python train.py --balance_bias=false --router_z_loss=0.0001 --lr_router=0.000731 --n_head=4 --norm="rmsnorm" --norm_place="out" --positions="rope" --rope_fraction=1.0 --tie_embeddings=false --init_out_by_depth=true --optimizer="muon_variant" --train_tokens=221500000
Below are experts of layer 6 (counted from 0) of a mixture-of-experts language model. Rows are named router (the router's row for the expert), gate (a neuron's input weights, with its number), up (a neuron's input weights, with its number), down (a neuron's output weights, with its number) and show model dimensions 0-255. Each number is 128 + 24 x the weight over its row's rms, rounded and kept within 0 to 255.
Before each expert's rows: a language model's description of what the expert responds to. This comes from a sample of Wikipedia text that the model never trained on.

# expert 11
Prepositions and linking words after direction or location words in geography and route text, such as north to, located on, into, within.
router [148 119 158 104 121 102  83 173 141 162 131  94  96 147 114 124 118 124 139 137 151 129 113  89 140 147 150 107 185 123 129 131 103 137 143 101 115 148  93 101  77 140 132 152 109 141 146 124 114 121 120 125 129 139 133 138 111 132 149  92 140 128 146 122  96 142 127 147 160 116 160 118 152 154 138 128 165 124 165 127  74 121 147 123 103 135 140 129 123 143 118  61 136 141 137  96 158 159 135 157 131  86 151 121 114 103  97 107 168 131 125 109 150 133  97 118  96  99 135  94 130 154 126 143  97 139 156 133 136  90 142 135  84 107 160 143 132 175 116  64 148 117 153 103 137 153  64  73 125 167 137 140 148 142 128 138 127 140 146 139 108 108 146 166  97 120  94 148 108 116 103 105 115 154 103  98 151 155  92 132 138 137 138 138 169 172 129 187 123 125 123 131  83 141 121 113  82 147 104  83  98 126 115 160 160 170 112 179 137 110 137 110 126 160  94 130  88 101 134 140 146 161 120 126 117  90 125 121 125 133 110 129 136 135 124 119 132 186 127 133 138 127  62 131 113  96 119 141 117 149  83  91 113 138 134  99]
gate0 [176  95 148 114 124 150  85 146 163 134 137 124 103 125 104 120 163 126 139 155  98 139 130 113 162 118 116 133 164 154 151 122 151 143 143 102 133 109 123 134 162 114 115 160  86 134 127 153 150 131 136 130 114 122 105 135 161 146 117 139 199 130 133 125 150 180 136 112 152  97 173 143 148 130 124 135 150 159 119 121 146 115 166 139 158 133 154 106 132 147  84  89 122  85 134 197 101 141 117 137 181 137 104 126 123 159 150 147 157 116 138 146 104 109  88 109 140 107 118 176 116 105 159 145 131 105 100 152 141 120 123 138 127 189 135 143  96 128 107 100 164 121 150 173 154  90 112 180 144 162 157 120 102 116 152  89 150 137 146 137  96 149 148 123 130  96 112 112 124 119 104 153  81 112 127 130 161 113  90 127 113 163 103 141 150 121 105 183 127 119 132 101 120 154 157 127 147 125 109 157 103  99 149 131 161 133 130 168 127 101  97 106 116  98 102 136 134 144 151 145 109 147 102  98  97 155 149  78 116 136 115 121 194 176 114 162 154 126 156 162 120 132 149 135 150 103 135 121 132 106 159 110 133 130 151 109]
up0 [170 106  99  94  85 157  96 113  95 157 124 143 114 154 111 172 156 188 149 140 129 163 132 114  79 115 136 143  97 140 108 106 145 126 127 103 136 117 115  87 154  90 117 133 138 118 100 111 128 104 167 106 125 119 109 118 112 168 140 143 118 121 104 116 121  87 125 121 123 134 106 143 156 133 111 171 137 133 133 115 151 136 153 162 101  99 123 122 156 109  80 140 107 120 115 106 145 121 121 162  97 142 138 118 155 162 147 137  84 124 103 131 143  87 122 145 156 129 151 151 144 129 146  98 110 130  80 154 143 135  98 103 101 102 147 126 135 115 159 136 136  99  84 133 107 158 127 114 149 128 134 113 141  53 141 158 127 164 130 151 108 118  82 148  98 147 123 106 103 149 140 151 131 132 151 144  66 163 147 158 138 119 106 142 117  94 106  63 145 116  92 131 121 137 132 131 155 125 127 146 142 148  98 124  83 122  99 118  84 134 127 141 137 168 138 151 149 135 128 140  93 177 134 146 113  90 101 122 138 153 114 113 210 178  93 134 138 112 125 118  88 113 145 144 125  97 127 166 121  96  81 129 130 112 126 125]
down0 [110 138  79  64 126 119 128  96 108 163 106 138 144  96 130 112 132 117 111 117 111 193 139 129 131 138 111 132 138 113 140 159 144  66 159 146  90 142 123 108 144 122 171 150 110 106 119 111 144 130 108 122 157 132 150  94 142 145 101 100  94  78 124 145  94 107 154 112 106 111 150 151 154 106 134 148 136 135 111 141 124 109 123 137 134  88 116 113 106 149 147  70 115 128 122 111 190 148 113 136 139 133 121 113  88 163 116 120 142 152 111 133 147 143 116  80 123 166 137  68 127 148 109 125 111 124  90 150 129 138 144 144 131 134 146 129 125 121 155 153 127  87  67 103 112 157 100 156  95  97 121 131 133  91 146 154 146 139 160 120 137 131 114 156 145 131 122 138 127 148 155 134 117 130 159 102 119 117 106 135 115 154  92 108 146 109 151  70  83 161 135 174 111 158 147 128 186 135 138 105 119 139 107 116  75 138 102 137 114 152 109 197 129 170 150 102 133  90 103 159 154 159 110 116 134 122 165  96 119 120  95 148 125 138 136 119 130 148 152 143 100 124 168 124 137 114 125 131 102 150 154 139 168 142  88 161]

# expert 15
Single digits inside numbers, such as route and model numbers, years, table figures and coordinates: Q87, SR 531, F-250, 1889.
router [151 137  96 114 154  93 125 182 180 153 100 129  67 167 125 154 121 124 122  96 128 132 149 119 183 151 155 128 157 127 113 116  92 134 135 118  89 138 118 120 105 145 111 155  94 144  99 124 102 145  84 106 142 122 125 130 126 137 120  94 134 126 143 142  81 228 136 141 129 109 164 111 160 135 151 132 133 112 156 130  92 154 120 133  93 121 143 139 118 147 172  69 124 162 147  87 150 121 142 138 131 106 143 119 113 101 104 106 130 107 114 126 111 128  89 127 113 104 169 111 141 161 125 150 120 148 119  97 147 113 159 152 119 144 139 113 132 148 120  87 152 121 124 131 140 129 133 118  65 130 131 147 142 129 114 130 122 158 151 133 136 119 131 134 122 118 112 158 125 128 144 121 133 133 136 130 152 126 131 133 107 110  82 122 137 140 151 172 174 117  84 120  84 131 119 162  74 141  71 118 105 162 173 131 109 164 138 165 159  95 104 137 140 160 127 125  95 125 131 125 126 133  87 161 136  70 100 134 150 142 133 129 127 126 129 110 126 179 135 118 117 134 132 131 130 125  98 124  97 197 117 114  62 110 154 115]
gate0 [158 127  92 118 120 128 105 154 151 160  85  61 101 124 114 105 120 194 119 114 109 103 128 105 168 118  96 141 110 133 196 122 135 107 120 153 111 132 118 162 107 132  93 114 143 120 121  77 116 168 107 140 122 168 156 181 128  96 148 130 141 105 125 143 131 130 148 148 137 123 110 125 121 123 117 111 132 130 176 139 115 162 142 146 148 103 141 110 129 166 153 138 160 164 132 114 162  80 106 134 116  77 145 134 107 143 168 122 142 141 149 135 123 126  95 140 132 129 134 133 152 121 112 109 116 157 136 121  92 140 128 127 135 114 179 129 156 102 136 150 107 148  96 147 117 127 144 133 124 105 123 146 129 109 156 130  98 122 179 129 137 174  94 150  98 114 114 128 117 110 134 166 114 141 111 151 145 136 108 104 135 184  77  90 137 108 131 155 118 148  59 156 106 150  85 149 144 124 132 129 130 102 157 138  90 128 160 137 176 142 109 142 137 126 135 162 154 106 139 105 136 140  76 118 121  96  94 102 138 151 142 119 136  82  79 121 142 135 177 171 113 152 165  99 134 161 127 103  92 128  94 123 119 103 118  98]
up0 [127 160 136 138  92 132 146 142 167  96 157 161 148 127 160 100 152 149  99 130 134  93 102 129 116 114 118 118  85 128 129 115 120 104 123 157 162 150 112  69 151  97 139 164 143  74 141 120 159 139 131 124 167 123  96 128 114 109 100 101 109 114 147 111  75 119 140 153 110 101 132 141 139 161 132 149 156  98 102 110  91 135 124 134 146 133 126 137 161 144 159 181  93 127 108 146 139 152 153 135 110 134 131 179 133 149 137 138 156  69 154 101 149 160 122 157 133 139 113 130 115 116 154 110 151 108 114 135 159 141  76 139 123  99  78 125 112 113 110  98 161 101 121 108 136 195 138  93 158  90 172 135 127 140 161  62 150 177 131 115 102 119 116 150 180 136  97 122 128 162 111 121 140 167 149 107 162 125  94 146 140 153 111 116  88 134  57 126 158 161 151 121 155 101 154 135 122 136 128 102 140 137 130 104 122 108 100 163 120 139 141 107 111 150 118 147 107  84 136 122  88 117 141  82 130 160 129 112 135 137 146 107 127 128 121 157  94 150 114 134 117 135 124 125 114 132 101 168 149 118  92 146 122 131 139 114]
down0 [121 150 163 111 130 147 116 144 101 114 118 133 113 135 148 144 180 144 130 127 101 109 115 144 149 105 135 177 127  54 166 107  89  97 147 110 137 114 109  83 141 176 196 144 151 119 128 104 127 129 150 108 105 112  82 121 110 127 159  78 108 147 138 116 137 121 108 123 154 129 159 106  92  98 162 110 118 143 136 148  82 179 194 156 147 149 129 170 124  81 105 132 149 102 105 115 146 122 153 130 133 121 132 151 128 123  87 157 128 112 110 118 106 148 131 132 103 139 124 124 130 129 171 149 131 164 154 144 162 140 124 167 187 117 140 193 137 158 104 106 110 166 110  98 104  94 131 116 172 142 173 159 108 117 121 138 100 129 114 148  99 154 149 149 144 152 103 149  98 105 131 100 144 130 137 155 142 100 125 121 129 119 118 124 162 101 134 139 131 120 138 118 135 157  99 108 112 149 129 136 144  93 132 109 127 104 133 143 149 114 120 135 165 103 130 144 156  95 191 153 136 129 135 112 123 123 135  95 120 160 132 107 112 154 155 143 110  62 102 148 158 105 142 153 118 154 135 127 138 158 116 141 118 126 177 145]

# expert 30
Leading digits of years and scores, and words like Champions, Best, Party, album, two(-year) in sports, election and career text.
router [154 140 124 121 119 109  98 142 191 141 100 113  92 133 120 159 160 171 140 125 126 177 116 123 152 153 158  85 126 159 134 129 134 167  91  59 113 109 127 106  81 185 145 164 130 142 161 181 146 120 139 116 140 118 138 140 120 150 107 124 135 131 122 147  66 180 174  96 125 108 160 125 192 125 117 115 173  86 135 134  93 135 108 184 100 135 112 153  67 145 133 119 128 173 130 125 183 107 120 123 127 112 177 139 126 116 127 108 109 114 120 127 105 172 108 139 110  89 166 126 123 119 125 160 133 146 127 117 148 116 134 148 136 143 110 141  72 129  88 118 142 111 125 121 142 162 101 132  82 127 116 107 165 136  92  85  91 137 145 126 112 127 139 133 111 128  97 158 101 135 141 127 124 128 149 124 113 142 126 113 143 117 146 114 123 144 120 117 137 110 114 148 129 129  92 140  95 117  88 154 132 140  96 131 135 122 113 144 147 138 129 121 140 119 114 162 120 103 133 164 134 134 119 131 156 108 132 137 111 131 112  95 130 150 133 121  97 129 139 142 148 135 121 133 100 137 200 168  81 124 163  89 154 113 150 167]
gate1 [162  94 163 149 102  71 120 118 128 103 123 137  97 165 109 147 109 137 121 140 144 156  93 128 117 143 117 108 143 135 157 135 110 124  83 132 110 127 151 135 155  89 127 148 112 166 106 118 153 184 124 117 139 120  94 112 126 118  75 142 136 121 109 115 123 132 140  52 174 119 149  91 126 113 137 105 114 156 115 139 131 164 135 144 109 102 150 130  83 116 140 148 121  99 165  96 120  98 156 149 140 132 141 126 108 103 106  83 116 136 161 122 129  99 114 140  92  95 119 160 121 135 120 168 170 154 122 112 168 145 129 134 131 165 134 124 132  92 163 132  97 135 122 133 122 175  58 142 112 141 136 107 179 159  76 137 158 141 120 112 125  90 147 145 109 132 100 153 120  94 121  88 124 118 108 155 137 149 148 142 170 145 121 135 157 127 116 116 132 137 110 108 116  85 105 143 102 112 145 104 119  93 119 161 121 150 186 137 122 140 156 132 116 109 136  98 136 118 153 127 110 163 188 119 122 186 147 111 148 144 137 125  94 120 191 132  99 170 109 115 118  86 109 106 107 158 107 109 117 144 109 103 139 114 117 128]
up1 [139 127  91  77 136 123 125  99  88  89 107 107 130 137  99 140 130 152 140 119  78 129 128  72 128 140 148  75 137 130 115 164 134 110  76 101 127 153 144 142 160  91 131 134  96 140 124 114 149 136 143 129 118 131 123 120 131 102 104 138 136 119 174 135 156 135 127 116 142  88 104 132 124 151 141 166 144 162 134 148  93 132 104 113 122 137 150  93  93  99  96 126  93  99 107 105 109 116  81 117 145 160 131 158 128 122 102 149 147 129 176 103 122 145 101 155  95 200 101 117 109 107 130  92  95 111 110 159 125  85 131 124 152  79 126 104 106 174 105 162 134 107 162 123 121 133 137 142 147 145  99 155 164 149 125 106 184 107 136 152 100  88 181 107 122 129  93 172 143 106 120 117 129 118 134 132 124 139  70 108 137 106 144 108 124 101 155 132 140  97 105 136 137 128 106 108 130 109 132 128 103 128 124 109 171 118 136 121 122 134  92 142 106  62 118 159  85 164 146 145  75 125 101 120 139 130  99 154 159 135 134  78 118 125 111  94 159 103 145 113 138 102 158 115 117 137 102 124 102 153 118 115  91 126 134 128]
down1 [120 162 133 124 105 116 120 126 151  99 107 111 102 138  60 115 135 155 144  86 152 125 138 162 120 121 130 150  98 121  81 123  94 168 138 108 144 109 133  90 119  83 133 137 156 132  96 137 188 113 123 150 161 154 142 116 162 121  91 110 146  76 123  93  89 104 103 156 141 134 144 144 163 115 141 164 139 144 128 121 101 122 152 160  97 152 146 120 114  85 125 127 127 144  87 133 152 107 107 118  81 145 139 128 126 101 136 164 118 132 104 134 104 101 146 187 173 129 153  77 116 132 128  68 143 147 108 118 135 123 102 123 129 135 133 124 143 136 123 114 140 102 135 155  84 152 138 132 129 166 118 130 139 125 109  94 121  99 107 100 117  99 141  97  87 109 145 106 181 123 125 172 127 149 119 139 129 150 117 174 152 131 145 139 128  92 145 114 151 109 124 145 164 158 148 105 162 165 131 136  86 106 123 115  98 145 175 170 121 118 143  84 118 121 139 147 129 151 174 151 119 128  98 110 102 147 179 110 129 132 150 143  98  86 120 108 109 154 114 131 143  92  99  95 165 123 122 122 158 121 121 149 133 181 160 136]

# expert 52
Past-tense verbs and object pronouns following a subject in narrative prose, such as relocated, agreed, wrote, him, became.
router [147 161 117 123 115 118  95 127 138 131  91  98 116 127 133 162 109 130 145 151 164 148 123  97 121 167 120 120 119 175 120 124 130 104 117 117 109 111 132 160 116 130 145 140 156 151 159 143 124 165  86  97 134 163 176 121  91 126 150  52 170 137 149 165  95 146 171 128 120 153 145 113 143 168 137 104 124 121 165 134 121 130 131 151 129 134 171 131 126  95 150 146 149 126 127 116 140 133 149 123  91 100 164 100  99 109  94 123 145  66  94 118 105 155 138 144 102 127 146 113 162 122 132 154 119 139 124 125 113  73 181 188 112 135  66  89 110 158 114  60 146 129 130 136 142 171  98 133 113 182  97 143 145 135 118 144 125 139 156 170 130 106 113 146 125 120 120 145  95 124 164 151 162 137 146 115 131 133  93 133 120 131 107 117 143 130 146 143 133 147 125 164  88 149 117 138  73 114  92 172 107 141 131 135 139 130 121 146 149 138 127 140 150 142 115 147 136 115 116  88  64 157 138 108  97 104 130 157 136 150 118 120 136 155 107  58 105 134 151 141 130 148 120 121 132 142 139 133 109 141 123 120 136 106 142  80]
gate0 [148  81 120 135 158 170 168 142  80 138 153 134 142 119 107 127 119  82 168 164 144 147 109  67  80 134 185  65 154 109 121 161 147 114 126 133 144 112 116 136 135 146 145 132 175 115 111 110 129 110 140  87 160 129 140 110 114 117 201 115 141 116 138 124  97 143 134 138 108  84 152 101 106  86 125 136 143 119 156 121 144 141 145 136 130 123 143 118 123 139 124 151  99 102 117 136 132 152 108 171 145 171 117 106 114  99 131 128 142 141 138 113 138 149 171 168 118  82 162 143 140 107 115 149 107 122 130 188 112 109  86 164 146 138  87 155 141 159 147 102 162 133 159 127 110 137  97 127 115 115 137 149 123 103 145 138 107 184 139 138 129 155 143 131 126 106 143 129 149  94 175 111 142 102 148 151 147  96 105 127 127 125 111 122 143 138 136 129 123 132 156 155 125 115 133 149  93 138 107 116 118 133 101 174 105 151 144  99 127 147 143 138 145 171  88 141 109 137 116 164 113 163 138  92 121 111 142 160 104 120 121  93 115 121  99  69 143 182 129 135 113 102 110 142 108  73 146 170 129 166 136 145 103 139 124 113]
up0 [120 166 115 139 157 110 119 155  68 144 110 143 118 153  74 136 161 177  82  90 144 138 157 149 114 164 155 118 150 134  96 135  85 123 131 118 125 133 108  83 136 140 138 107 146 129 100 158 141 104 127  95 116 146 166  81 145  96 134 100 124 188  97 136 126 132 124 147 160 115 100  80 133 147 157 103 131 143 109 130  94 120 139 121 136 101 139 131 142 112  78  99 116 118 136 159 163 129  91 171 155 124 127 115 145 135 121 183 127 140  96  94 121 131 124 133 147 148 142 114 141 144 126 109  88 117 159 110 113 185  83 122 120 109 129 157 142 141 115 168 130 143 133 107  95 127 111 140 115 160 122 125 103 106 109 110 101 111 121 146 128 143 151 158  80 138 135 117  99 151 115 140  77 172 141 143 143 150 136  88 122 136 117 132 178 170 107 108 109 150 133 117 140 106 123 115 118 128 100 136 113  98 120 113 127  88 146 117 110 107 155 135 138 116 135 141 107 147 157 123 143 144 110 132 111 130 144 157 140 182 124 101 149  99  92 130 104  95 136 143 176 138 173 156 178 125  74  99 106 152 161 163  91 133 165 104]
down0 [143 137 140 105 112  94  77 149 126 100 138  93 137 158 117 142 112 139 137 108 175 175 111 126 140 113 139 147  91 179 121  85  84 174 103  63  97 156 117 146 142 138 125 105 121 156 138 147 107  87 132 124 130 131 131 125 137  84 153 142 151 131 110 156 116  89 145  91 136 186 158 125 131 174 156  98 100 112 112 107  86 143  95 176  90 110 130 150 152 138 151 121 139 125 115 105 130 150  83 121 141 143 149 132 105 154 150 118 113 118 124 152  86 155 110 126 101 136 142 134 111 112 155 186 135 103  74 162 125 117 106 103 120 111  84 112 129 133 113 142 130 102 155 173 144 153 108 159 114 145 139 144 188 132 126 106 122  72 163 144 136  91 113 135 130 133 106 163 128 126 116 126 123 119 113  92 138 139 147 140 117 129 105 121 150 133 156 129 145 166 159 123 133 121 147 134 118 127 162 135 109 142 107 140 127 180 157 152 108 122 117 162  95 107 113 132 198 136 128 133  96 141 107 119  81 146 143 147 142 150 114 166 139 156 112 157 143  89 145 112 115 161 165 151 125 133 159 132 147 125 115 137  84 119 129 130]

# expert 51
Head words closing names of organizations, military units and places, like Army Air Corps, Police, Association, Football Club, Avenue.
router [153 150 111 121 157 123  91 144 143 170  74 101 122 144 124 156 120 124 111 107 144 140 128  84 113 133 168 127 182 140 160 139 105 112 104  91 107 123  94 148 112 133 151 151 138 119 137 164 142 127 133 112 125 127 160 135 131 132 161 105 148 128 127 176 108 170 162 143 172 140 171  89 138  94 125 111 163 114 187 134 116 117  86 169  69 146 143 122 109 137 121 110 130 132 124 137 158 146 139 144 126 197 132 113 113  85  83 113 106 107 118 127 141 143 102 101 125 105 159 145 138  93 138 160 124 135 112 135 105  91 134 183 113 133 110 118 110 112  64  85 142  95 119 138 123 151  65 112  81 145 118 130 116 159 152 135 129 153 181 143 145 130 137 122 120 135 131 146 106 145 135 150 117 110 131 148 154 147 125 124  93 168 115 120 135 154 156 138 140 101 131 123 112 152 103 138 103 120 128 174  93 146 122 154 122 135  93 181 158 112 119 142 131 145 136 126 145 123 155 152 153 145  98 161 101 103  82 118 105  91 126 117 176 126 109 106 128 150 168 141 134 122 111 118 164  84 159 118 111 152 111 112 102 117 126 107]
gate1 [120 112 146 168 116 141 151 140 139 124 102 142 144 146 107 117 135 179  93 148 136 114 124 104 136  99 112 139 128 150 130 125 164 127 138 145 112 162 124  96 129 147  73 124 135 136 137 128 113 114 155 127 150 132 108 115 157 131 141 105 135  91 129 127 121  99 131 125 128 155  81 107 141 108 152 148 153  63 152 143 107 155 130 167  58 154 115 109 147  95 183 143 174 108 124  92 128 160 118 178 142 154 104 104 127 122 137 149 161  98 132 141 124 159 100 131 143 133 114  94  85 125 141 125 102 148 114 153 169 101 157 137 162 153 162 147 120 163 137 146  90 148 135 122 160 159 119 118 121 100 121 119 120 102 115 106 125 170 115 122 134 171 114 154 129 116 116  64  91 126 109 103 137 142 130 107 128 126 104 143 136 130 140  97 121 118 133  90  90 129 149  52 122 121 162 143  88  96 147  91  97 143 143 119 194 114 124 170 115  96 129 139 118 155  95 127 140 166 154 115 131 112 132  96 158  76 126 126 116 121  65 139 145 158 154 116 155  93 121 129 122 101 120 131 114  89 142 133 125 146  73 122 106 140 131 150]
up1 [132 155 127 128 170 107  63 113 113 147 125 147 130 138  93 139 119 118 107 165  94 103 129  80 105 182  90 130 125 149 133 144 104 158 131 105 132 134 138 123 130 144 137 139 165 155 106 103 161 151 140 156 133 143 123 113 137 140 124 111 143 117 150 187 133 140  84  80 111 145  95 127 127 138 103 129 126 188 151 155 128 108 128 152 135 138 133 144 135 125 125 147  99 143 157 168 122 149 125 126 121 113 128  91 145  99 152 115 108 133 145  85  94 176 138  92 123 130 132 141 166  81 139  93 107 166 130 162 118  89 130 130 110 145 110 115 133 108  85 110 131  87 146  87  93 124 156 161 151 110 137 149  72 139 154 147 129 137 170 141 161 110 164 101 131 122 125 135 141 134 108 121 107 129 157  95 134 149 112 109 108 132 125 112 143 119 118 133 139  98 107 127 104 158 132  90 133 174 145 121  94  81 150 135  81 113 157 153 102 150 100 157 153 146 129 113 107  95 160 131 158 157 114 108  95 123 137 144  94 135  98  62 104  94 122  85 140  93 121  86 151 127  82 112 119 124 115  94 155 164 116 119 139  93 112 113]
down1 [136 149 111 120 107 141 128 158 139 173  94 134 157 121 161 126 154  97 149 147 125  85 104 111 112 128 148 106 118 142 191 122 128 112 124 119 118 169 136 125 127 141 168 147 114 143 138 136 125 113 106 110 130 120  83 118 144 135 162 125 175 136 105 154 147 116 123 123 167 152 110 150 123 160 121 127  97 110 115 123 118 151 115 162 114 166 126  79 176 122 114 167 125  93 149 118 105 130 134 151 135 101 138 121 102 129 142 131  84 119  89 118 120 104 118 103 141 132 153 142 116 100  99 135 125 141 127 138 114  97 151 106  90 153 127 138 131 187 110 132 138 157 153 135 152 134 109 171 141 163 142 103 123 142 144 145 165 120 117 115 146 120  94 130  92 135  89 190 130 126 119 151  87 130 111 127 177 105 149 151 121 152 115 177  95 222 116 113 128 140 151 129 152 180 103 126 123 129 107 136 120 151 163 145 145 150 147 125 132 184 168 111 116 135 123  73  97 128 138 174 129 172 155 110 132 124 106 162 117  94 154  98 163 128 139 123 133  89 116  74 147  96  92  99 104  96 154 119 144 124 140 124 114 163 108 116]

# expert 7
Common nouns right after an article or modifier, often plural or institutional, such as areas, sites, University, team, season, education.
router [148 137 127 131 182 107  86 151 191 127  93 114 109 151 112 144 102 124 117 115 156 156 127 110 136 140 151  97 136 197 122 131 100 151  86  65 128 130 117 155  91 126 153 133 144 140 154 164 104 142 117 118 137 134 161 123 122 156 129  92 138 145 134 132  89 191 146 134 175 160 174 134 159 137 175 105 154 113 167 116  93 117 106 113  68 135 164 141 114 141 155 102 149 136 142 131 137 125 143 142 110 145 142 138 120 118 100 124 151 121 106 137 146 172 140 116 128 123 147 131 125 112 113 162 107 176 125  95 146  87 125 177 102  94  92  98 120 148  85 100 157 106 126 158 129 150 107 142  95 150 105 101 144 153 121 119 106 159 142 168 139 106 125 132 115 116 105 130 105 126 169 126 155 124 141 119 133 179 142 152 116 157 139 132 154 132 129 146 119 102 139 133 106 167 110 139  71 139 113 125 131 114  94 173 152 137 109 148 197 100 129 131 137 136 113 122 124 142 146 112 119 179 115 111 115 119  85 131 120 130 114 136 119 166 136  91 128 144 177 150 132 127 116 162 128 137 136 149 131 148 129  90  90 101 132 124]
gate0 [107 139 112 141 170 134 125  97 137 101 111 123 116 191 180  95  96 138 132 148 111 117 115 129 152 111 129 140 100 119 119 131 148  97  63 159 105 104 110 114 123 113 123 118  91 110  89 153 136 135 164 117  85 128 130 114 121 127 112  97 109 132 139 160 142 104 106 153 120 178 110 103 120 115 156  94 135 126 136 151 127 102 130 123 139  88  82 153 102 125 132 127 128 131 121 143 117 119 129 143 138 115 128  98 131  87 119 146 103 121 171 156 128 180 106  90 120 124 179 113 126 154 122 145  71  88 160 150  95 176 105 151 130 158 136 114 124 105 110 136 181 112 141 119 112 163 111 114 115 123 140 114 118 155 126 111 155  95 158  98 159 128 116 159 116 104  74 111 140 148 116 129 133 145 112 133 130 121 155 151 121 157  86 108  85 126 125 142 120 129  98 133 151 128 102 133 140 103 127  89 112 158  99 116 169 144 115 126 143 119  66 107  98  88 128 143 139 110  95 179 151 104 136 130  99  87  92 132 123 176 126 106 175  92  70 126 110 110 148 105  91  79 145 142 114 133 108 146 117 136 102 117 158 130 151  96]
up0 [ 91 118 124 157 121 122 156 116 100 126 139 134 117 129 164  85 123 177 173 115  50  87 123 122 153 165 131 146 103 142 138 142 150  88 143 150 149 146 119 101  76 101 179 128 156 110 153 143 146 126 124  97 133 139  93 108 104 111 160 148 113 147  89 135 148 141 132 105 132 172 119 136 111 120 114 147 105 116 126 121 147 123  72 159 138 127 132 119 118 113 164 133 150 128 136 127 169  87 170 117  78 150  84 135 145 106  95  93 151 137  96 120 101 117  99  75 113 116 165 100 145 144 102 138 151 145 167 152 119 139 136 119 142  95 143 131 160  99 129 114 126 152 137 110  99 143 117 130 142 146 129 129 128  99 148 113 132 151 122 136 121 158  90 145 141 154 126 120 116 142 152 122 126 114 168 156 122 138 135 178 105 124 139 139 107 117  91 156 150 117  90 174 153 121 116 138 129  88 106 105 128 133 129 134 158 152 161 117 208 118 108 110 149 170 141 126 121 148 124 141 118 118 116 163  98 124 112 136  84 131 145 193 131 114 138 163 124 154 141 129 127 169 131 177 106 167 143 111 154 116 136 173 122 104 168 131]
down0 [130 130 134 128  78 117 140 116 125 118 113 172  95 111 151 115 163 162 128 129 127 115 148 126 111 147 101 104 123 120 154 225 137 116 179 129 153 117 112 118 129  96 118 142 158  73 135 110 103 152 103 145 120 167  83 144 144 143 117 152 112 105 128 148 121 167 172  54 113  80 119 136 108 123 121 146 146 141 114 108 155 124 126 154 131 152 145 153 138 172 116 121  99  97 148 103 197 134 103 154 104 144 118 140 112 102 127 131 122 165  97 118 125  82 109 143 137 123 128 113 110 125 127 122 150 156 128 137 136 100 151 127 130  94 173 141 166 119 106 117  93 107 104  99  92 110 133 139 147 130 146 116 168 113 110  99 145 140 157 114 105 138 147 146 130 105 101 123 128  93 123 144 145 177 122 101 146 168 140 111 141 125 116 162 116 163 131 123 124 132  94 179 102 148  96 120 121 100 143 180 154  91 112 111 142 130 160  73 133 101 142 150 137 142 149  82 126 109  82 116 130 120 145 155 111 140 129 137 152 149 168  88 124 128 160 174 102 105 159 119  79 130 152 114 135 146 102 138 127 135 139 142 135 145 113 149]